config.toml
n_layer = 8
lr_router = 0.000951
head_dim = 32
norm = "rmsnorm"
init = "normal"
steps = 5653
Below are experts of layer 5 (counted from 0) of a mixture-of-experts language model. Rows are named router (the router's row for the expert), down (a neuron's output weights, with its number) and show model dimensions 192-255. Each number is 500 + 40 x the weight over its row's rms, rounded and kept within 0 to 999. Numbers have three digits each.
Before each expert's rows: "comes before" lists some tokens at least twice as common just after its tokens as in all text. This comes from a sample of Wikipedia text that the model never trained on. Tokens count by the router's weight.

# expert 10
comes before: "orm", "cess", "ited", "|", "-", "mo"
router:529532537468580502509499548455444492442471551488483466618454426540449465502541508537512488586558473496472460460537433537506485469500481501498517496453535485502434519438476501538512489519562545
down0:497492481513460593539446515499488468539502514521516477532520531504539469530478428505571530441517520556461578488524543480515478479418490412399502530444450437414496611514532465524507506577552452
down1:460470513493523487507524504566505498505535548564565428490555537513465456453549484510508523475586537462493544461559454483515529496527538479528527512547552525492528531456470528456585510490577465
down2:492530479377435507540518473514499376587494530464546509549523469509458509555445506515513523463463449512469471571498535484441497495517453485480512511494487480503502500531525484523568600461539507
down3:536563438574524488467492484489483579509518512547511488522535519487568454491526519462500522509462526418521501479446472483451513549482525470494510487483597444492538621525436506429511453521486515
down4:504483513524499474544527538563531519447485510534550568552494477423461465516579465508513538511508506456470444492437481509510589458508493574479522474472490461551528533496508503516517570463549543
down5:430482534447514575539559383509485539496533486523537545539547472524533473509455426572517480526495541505486553477442500490456533473479502492501531549481453531523513552523554449415530449539505523

# expert 4
comes before: "\n", "  ", " 0", " 1", " 2", " 3"
router:460502484549470462468520483494558548557438488517472531472538544489564473437496438420503493525467462461521488535407509499471554576515493502467486492511514532486545460550513494470524520544487530
down0:446533587403444475463541573457531445519475469587468514523507468563482502568555497494456538525434499596548450545550505528543526517543550551454519524630507482489518483497488482529442481504453507
down1:593492450508497488506398495507470461483491502521446549637456509540459463450478545465479527498526463514472526524495567510513515515418477542525526526506564517546487489487475457523536470532438516
down2:441488480575516496509529470540446512516523396525471533481509534481510569461556557494485469528569626500503542485514450438504504536537468485491473498528469492484454429521456520513489516471530427
down3:472488502559467572524515497432500436502496510503537420515517506519532425541500500499488550596467457506440558459486543522501534536462494528444406536445517447495525427473446561544528489541547514
down4:450504512457420537492565544517489473524503510497461490471447489519515477459544460572500514510476536479476548495463466553459489552465547480529513516479516510480518514499426465462544471454452520
down5:531427479511464598472447430484450519492541569451505482521535547476468475458525493518502453553517461476462456470452452530549459503530485535479460505462615488576478498525491527514511519518462506

# expert 1
comes before: "-", "|", "=", " 118", " 87", " Preceded"
router:528560516472578567471457544497447453510478538509494458633486464485490469548501488515507528544518465532478493451494490491505476470511479544478488489467518484463455539496428521490516547497568521
down0:438564512449502579535464529511502417529503540455511498538462531472533543524453470570446465455480519534535511494559471502517518459587534512456473533515482576495537529453508432529453486528488496
down1:443459505506512591527513437462523520531488556497520502518445471501593500480517533491390502463549476527513564560504546505521552452513480496437506467480538520529478580470496535487530495501537552
down2:584503525466478477498408491491560496515492497485511447501484466505581518446473481478479584467502496494461509428479482566473550528524453454535507481495447461546524519491608509470458416505508491
down3:555484483502477532466475483549404444564601483515465518479490523447558557562478467550510436491495481517496459484479466542479540507542507541507451397474519504533476457518550493498492512467454534
down4:534452478470545465544430495471486546528531426470533493550498499486463502520419520453524532504501503557502454458526433462532520445486488481437499398512521590596557446482545457518559516527504526
down5:509466400521508535475521527478570534515442488520445492496502488476519463480470526476493432474496448513524486551496569482437463559491444534554539570474526485576455456523498530489415500447529489

# expert 2
comes before: "\n", "\n\n", "=", "y", "a", "ian"
router:479493480459525560531441551488495502468528456414496469452467508575417416443480522523458473503524458499526539513547462487537590515470490567492467467437487446505526511593542542491444500459544572
down0:506511468411499546479596486505524484473584559535514543447561525516511421426544533475520517411485505564512510501488482397591520443484465526489447556538478559502517507537474385517482453541539493
down1:428485574520494457492475480477534476460489516519519428523497515448513486514499444484446513400423500446475495535489496495549509477517511554547483538527428530528449469486515520489532518464518494
down2:488507504464463465476495529427512507487533513444528483462572485529491467547534535539585530472548498545492540459558537514540503494495520454511518429475485515482454470525467477522481473485475516
down3:517482480513544482552455595509486615512523532556523494531493520461543446470472495522544548591453454485457471547423513482516445556497490510473539474498411549513502518492525551512508523467542505
down4:447464461522444518478448498535516481552525463506495487547502583485459517490443467438516505511539502528534569522488520487492504479490486425509474519534528475502528588475476573528410482435546464
down5:599483502499521437501517522443534450491420480456478507532539452512474504498505441599471436541507460452469464438505497455531471478488475505476506559498529521447471480536479514545491472490454579

# expert 47
comes before: ",", " (", ".", " and", "\"", "'"
router:404516481509473525445472478470477516496540550520581455515567515490519530531491498419498522408456518519518502482450501548449512498477518489508490428504513515550474544489568530479498502580475553
down0:537538578517496495602539497506478517452519484518523458559475506539511447548467519548466517492562483507540473564511430506605509459485490479482483540524490536477522478551476537476442549502524486
down1:518430561481504469550527507475525576532566529509539522566456529432571460445531451520515540498485503517478512457460464417470406550508566470693519460571518463466421532482526507554450528519465517
down2:480452584538470556471444562467540517544477484479505462432526532552525507513478541490524424419491459521495488543495465529506447534502547441452517595546543558522387495507481490566481479493500519
down3:456525493400448464505529459500383476520490550484472456477506539459519520492506493531517492456498490514545469488516462498438471500564482500573481546507477495437479507461581539497482644499491553
down4:513548500487493485598533580503504512526468510458497543385540489502475444492469517502452554489485544461530488533536466531515523520487513474504562503493509580541475534460483497512496575510489541
down5:401474512561544460496474521470479517476525491570506501528527523472506507530475544535433570478570440480515515464404469492530498475518464482525441444412526496442490414441515524528501449561498519

# expert 20
comes before: "\n", "  ", "\n\n", " |", " —", ";"
router:425423532440469477531509504476546481514473437515504549496488532465529560465475500441551432513521536545435603475541502512464516529476482521542488507518524533494459485467549493503529476473446494
down0:548558493581490482476512477527452458539464525432484427534568559450458510452482522495492486508503480548520495460449491512418489477501522473533483507488499541485508587457461399514556461543489471
down1:544560493531537519536484527492543474555510519443487474529499518538456515529518504501459463516462447507476499496527548478453446540512528487556505476539495482471442498453459466492546508482570527
down2:447514497483482483450593485506515485511482439600625557354525492450454524436481536490579572480493527509486451493507447539495548497545489519444537485465529508488498513523480500493577541539519499
down3:556451547540510480560464521574498530492523439522459574514478518523457485474487471460521586480516548512573488549486507499514517460511570462538473537491474529540543506568514405497426482535481511
down4:521501536439489478512518545592447477553564522501468598453478483520427460567462477546538500450493451497504469456501505513468521469457458546480551505478431489427539449472500503481520577527526510
down5:494487416427503454436591531559530455520433450510502450567520446459546519565487431529490485530520495540533549462499495455573425604539499433564554490532503437552473469517557507444533528496479480

# expert 13
comes before: " the", " to", " a", " in", " by", " that"
router:556561527547475488476540544573548483499516528510511541538480489479451565521485454484519512471479532603533526539485481530527453623511454480512508593462506574517491507446476528475564552561535497
down0:495450489571509524433424548427441490529468505494508429468481494485487466467540481430466563510461504487497489535545470535523521488451575480537479536452543534444543466545530448612424421452531486
down1:418459435514515526511551508423524399487485514412471484497470501485496532502530485561528567505494470505518472578556552477523472573464442503536564479468530432485463542431463476413474462469492533
down2:492528511520545481505439511433554434472443470505517531478505536461469470485522543532463485450461486512520497501471461435605473588555520486540523561438424510489512505506522457480536489512586492
down3:429465527421514428461487517568558518488562504472519504644561477396468589482493471507426541470480537511517520494492469467519537583526536417551481507455504515461450490482505541506472521499513437
down4:536464470526504503450506502495457499443467487512513503560477473515506593587547508557475493504552541431494401508507504579511545444484455502456464440491497482459534535500501478458466528410498546
down5:440513446487499514470461541442459491494512524504507541611522466546466556479467484533463511500527500502498486543480455491452522552444473519518546506486512469500436499425492497443528538452453470

# expert 9
comes before: " to", " by", " in", " the", "ed", " as"
router:562530571512491483492518511571539509525547539465592553546471469518514535550460474549453428551444494592508477479538533524510453590541530506535504579482493567540523471496444533445553529571564443
down0:619549499538404494511597507455507585510458453568511487544524503498496468449487454480580483514497567512426575513489475486486451491541477505518490483482429597481566445523475541530535579553520443
down1:507482527490485493511531495537573464592537523473487478447499552497519570437482484413469506504498495498481530538564493422585527478462477523550561565450441525489528465468456501549510415476457481
down2:512532504527514490527479486545441574472472453419509505541521466492491540432492457433536523545511484491482471536551530537474441479500497552482498521529460472483544501387533512486559503474520582
down3:479497442489555523472524465478495528522535502450502464457449498444479509517555479472521508538495441508571558587570444591474557518476477497508454441501490442478481548531499510411540499453519529
down4:475429561501560543532455449513432446528475553563462576482498544516483504416523477453503425507497496560522483508545492454451503543490452528502459530557517568526517470569468447578522422524507474
down5:530464520574461457480537524454476508460426472540580492521490476532508535645584454488473484529471506473480507513484534533543552490525496473406469461509524434454475531498538520459490462396549531

# expert 32
comes before: "|", "-", "=", "The", "In", "On"
router:437539489453500441492560481523444546462491481533521388472508555557503517505528525509433468462475502539501546513395519507572505443479506541549523464494533544407501536522470450533546485502496485
down0:543511549535520478451474479490483478444499507489450530480490470482492480579593545455464458538519523496474512520580542497436480529527575515569447469530443544569514470487575467409532488540528568
down1:538490540521465525555448411525487541539500530510495503601452456483472457489445487519505510528522520516445533445550582529497519550495483460409470509542472529535522492476527560510482478451543449
down2:454546537425515590504585552485504490540471472580523441429464562492553504475557515454485531473451469496540547467494480482497552455552543521462541484515493513432456438478510498449473498504413451
down3:533418505470525626487459502543473500519512509525474525527519427472535425487526543430435436501509477475506478527503496507454535473439467472458490460463482471503485524537488439495527484490549464
down4:472520518527491451526530532450452470434515492545500471516559466493507545488520537527564439543487446503483579521477491441491538452429488556511552463535530501419494539507455410471453520502468516
down5:538491523503523490437474588528417471524498461481453558526501443522552479517547499540452544470531504503493523450504507516465542471462576481470510477533463551418437544515503508431498465440488496

# expert 14
comes before: ")", "–", "}", "ript", "raph", "]"
router:503518470515437497460482486499458445568535537536479416460520458572508509529545553505471487490462528553472519565445552415502611462584547536504491509506456485475504464479515447466475458497477519
down0:469458536460471504456539471536513483488521513482475471495538539446526446539492464490545547494519500588522474465551514419523483529484449512487472514461485422565502513523489513382491504483511590
down1:525370452469484498441540527527537498410491503487518498622443518463550498453557486588548501483409511496474493439450536487476592490517528477469450466505531498498496484469516454458505475458443513
down2:457466454449482515464502519494530473500578465524613495504450504506518472513471499416502530566490485475474515489491481397503478526467493496433489416540482465450484483562482508491503548494481531
down3:479464542533498463491423544514530493489477560433471501491498523558460566486497555533489558521460514444571510483459537561546485523468478478390457509507516453530487480485540509499561548424494570
down4:465511528475533447551467447475590493465503550504534421469419529510482484471558507506471522392468464490518507443463591505507479565497497498438525522486524454517514493512488524581450485510489521
down5:499473565477453508463486554481476520518452428545416491481519394510491493530480542529536467437548557533523521489465573512449556443504534454559434552513555521499553480443477455536427405546542472

# expert 29
comes before: "\n\n", " The", " He", " In", " It", " ("
router:409469495437467510528477527510494556518546526477485433475540524502450444491568531501521562519459481477457438510540577606535488528466561535551542510464454536509523596488542472442476520509499506
down0:499535484509611418481421521464529475484545473460409484482521515493490575582491466407515495524454491512518577509457465423455458473555514469511441491469436528503485502489455450552521483490477576
down1:450484472539472470457491469543503502530493472526457530437479484510467509461446584480505529520470556504496506567438531488482523512569516471569424476441535533437560515523517482564485469494513446
down2:494451530484406545543474485543479513505560510539522500488499484564458444558499497556533481467529578472560544486485474468576559482460461457464487469515508543522450480494431448509527538429423516
down3:481442520521473536515500435507485492527537473456520473488565507477503478523432571467545448482482513514502483550505450512526467475539501460462521528580517554516526537545486431507503527447495481
down4:522496576487546481454530542493487527583431513521421498511461489425533417498451451549467439523498503508475552524512441524492484460524475508472571474551484546510473516511509532489522520484467438
down5:530548506525458529474512556524511500406532528545550595549519457428491468490523517546458510545494543474489514450492516494503501567552475451508519475559519457558465479505520514477492519482470474

# expert 17
comes before: "=", "\n", "  ", "|", " 0", " —"
router:471453409544533521504454468558455541464524457473599420500522461460580503463481454465539504455511462506505495493571515515528536496529500446506504503512490492495476463476485499498519441515469515
down0:531526498418458510527503501511466513451562534525554579483449537493514405570477524540494485496424453503503512533467433417504521482422524468455519569498452511468485505501518529497499544496499502
down1:515546546525505408493475476529499507517502448548542474498505488492458461526450501546524433464522473503511478473559471524428517487435562471524444543553469486462498502481473531489608561496529534
down2:494452518456493549472530582538367479508468477566460622433520471444516500488454428517504491516543513526488484518520474507605470501417558467543510471519448531519507520531509463589460524490470505
down3:518504502446541575485527499494427509452461488491508431533474500495532539496458547504420542471532529519543456482473505504498538457454475480466515497485530470520427508549499543491512593547496531
down4:519479439521490551464421530463502529481522540556500502546446531477600479497496499531556480481489501510506470581523504513475496545522527587488457495490386495503577442514445452491535580562411441
down5:527541504452489450526458515494437465454501476540548449489485401556633505487460519514490490552400463564491512512489508485573508428517513561478399464458496541508552494492463529500466508491564494

# expert 42
comes before: "=", "|", "-", " Born", " •", " Coordinates"
router:488454489490537497477536581481473480514577502474497548423513542534518575512476448468474437498491517470511579429473411485504544493487545496565468446464470601451527454471520436485552471565563470
down0:556515456407454485480501565486586475522438522492476551478439506480539477499490442496555513440479442463473451485445529539474481481561475492474478523525513430517466514470482482586546533523504505
down1:510575481476486524479488484511516497446480586553466473517527526508402476482526478467520428419562476462417489549446498476563502460475479457523498492557583525412559468548503484526485481507475545
down2:482480513553496484533533539500538451511493509502479542569474554478489476495467517536491511505520524502506449429482528468476500480565491464551461568473413486485530528495606498501544438490545461
down3:456529535464529522546476523460525509458477431517466517543490514468502462490514522428445475474543556503422537460517472582599493467467570450445529545489494474468473507504458481460525550474540450
down4:489465563604494566415540534498473512461574491513490498459536428448523485528559421592428487551442552547531576544502496590488454515475464454468509487557505447482519484520595429451452514542491523
down5:543503527524484465539461502542472448562549534611622466543509495452510507545540508481499500549484493428519533524539558467523538520472513462453532567403555551479493400473389520518499507428470500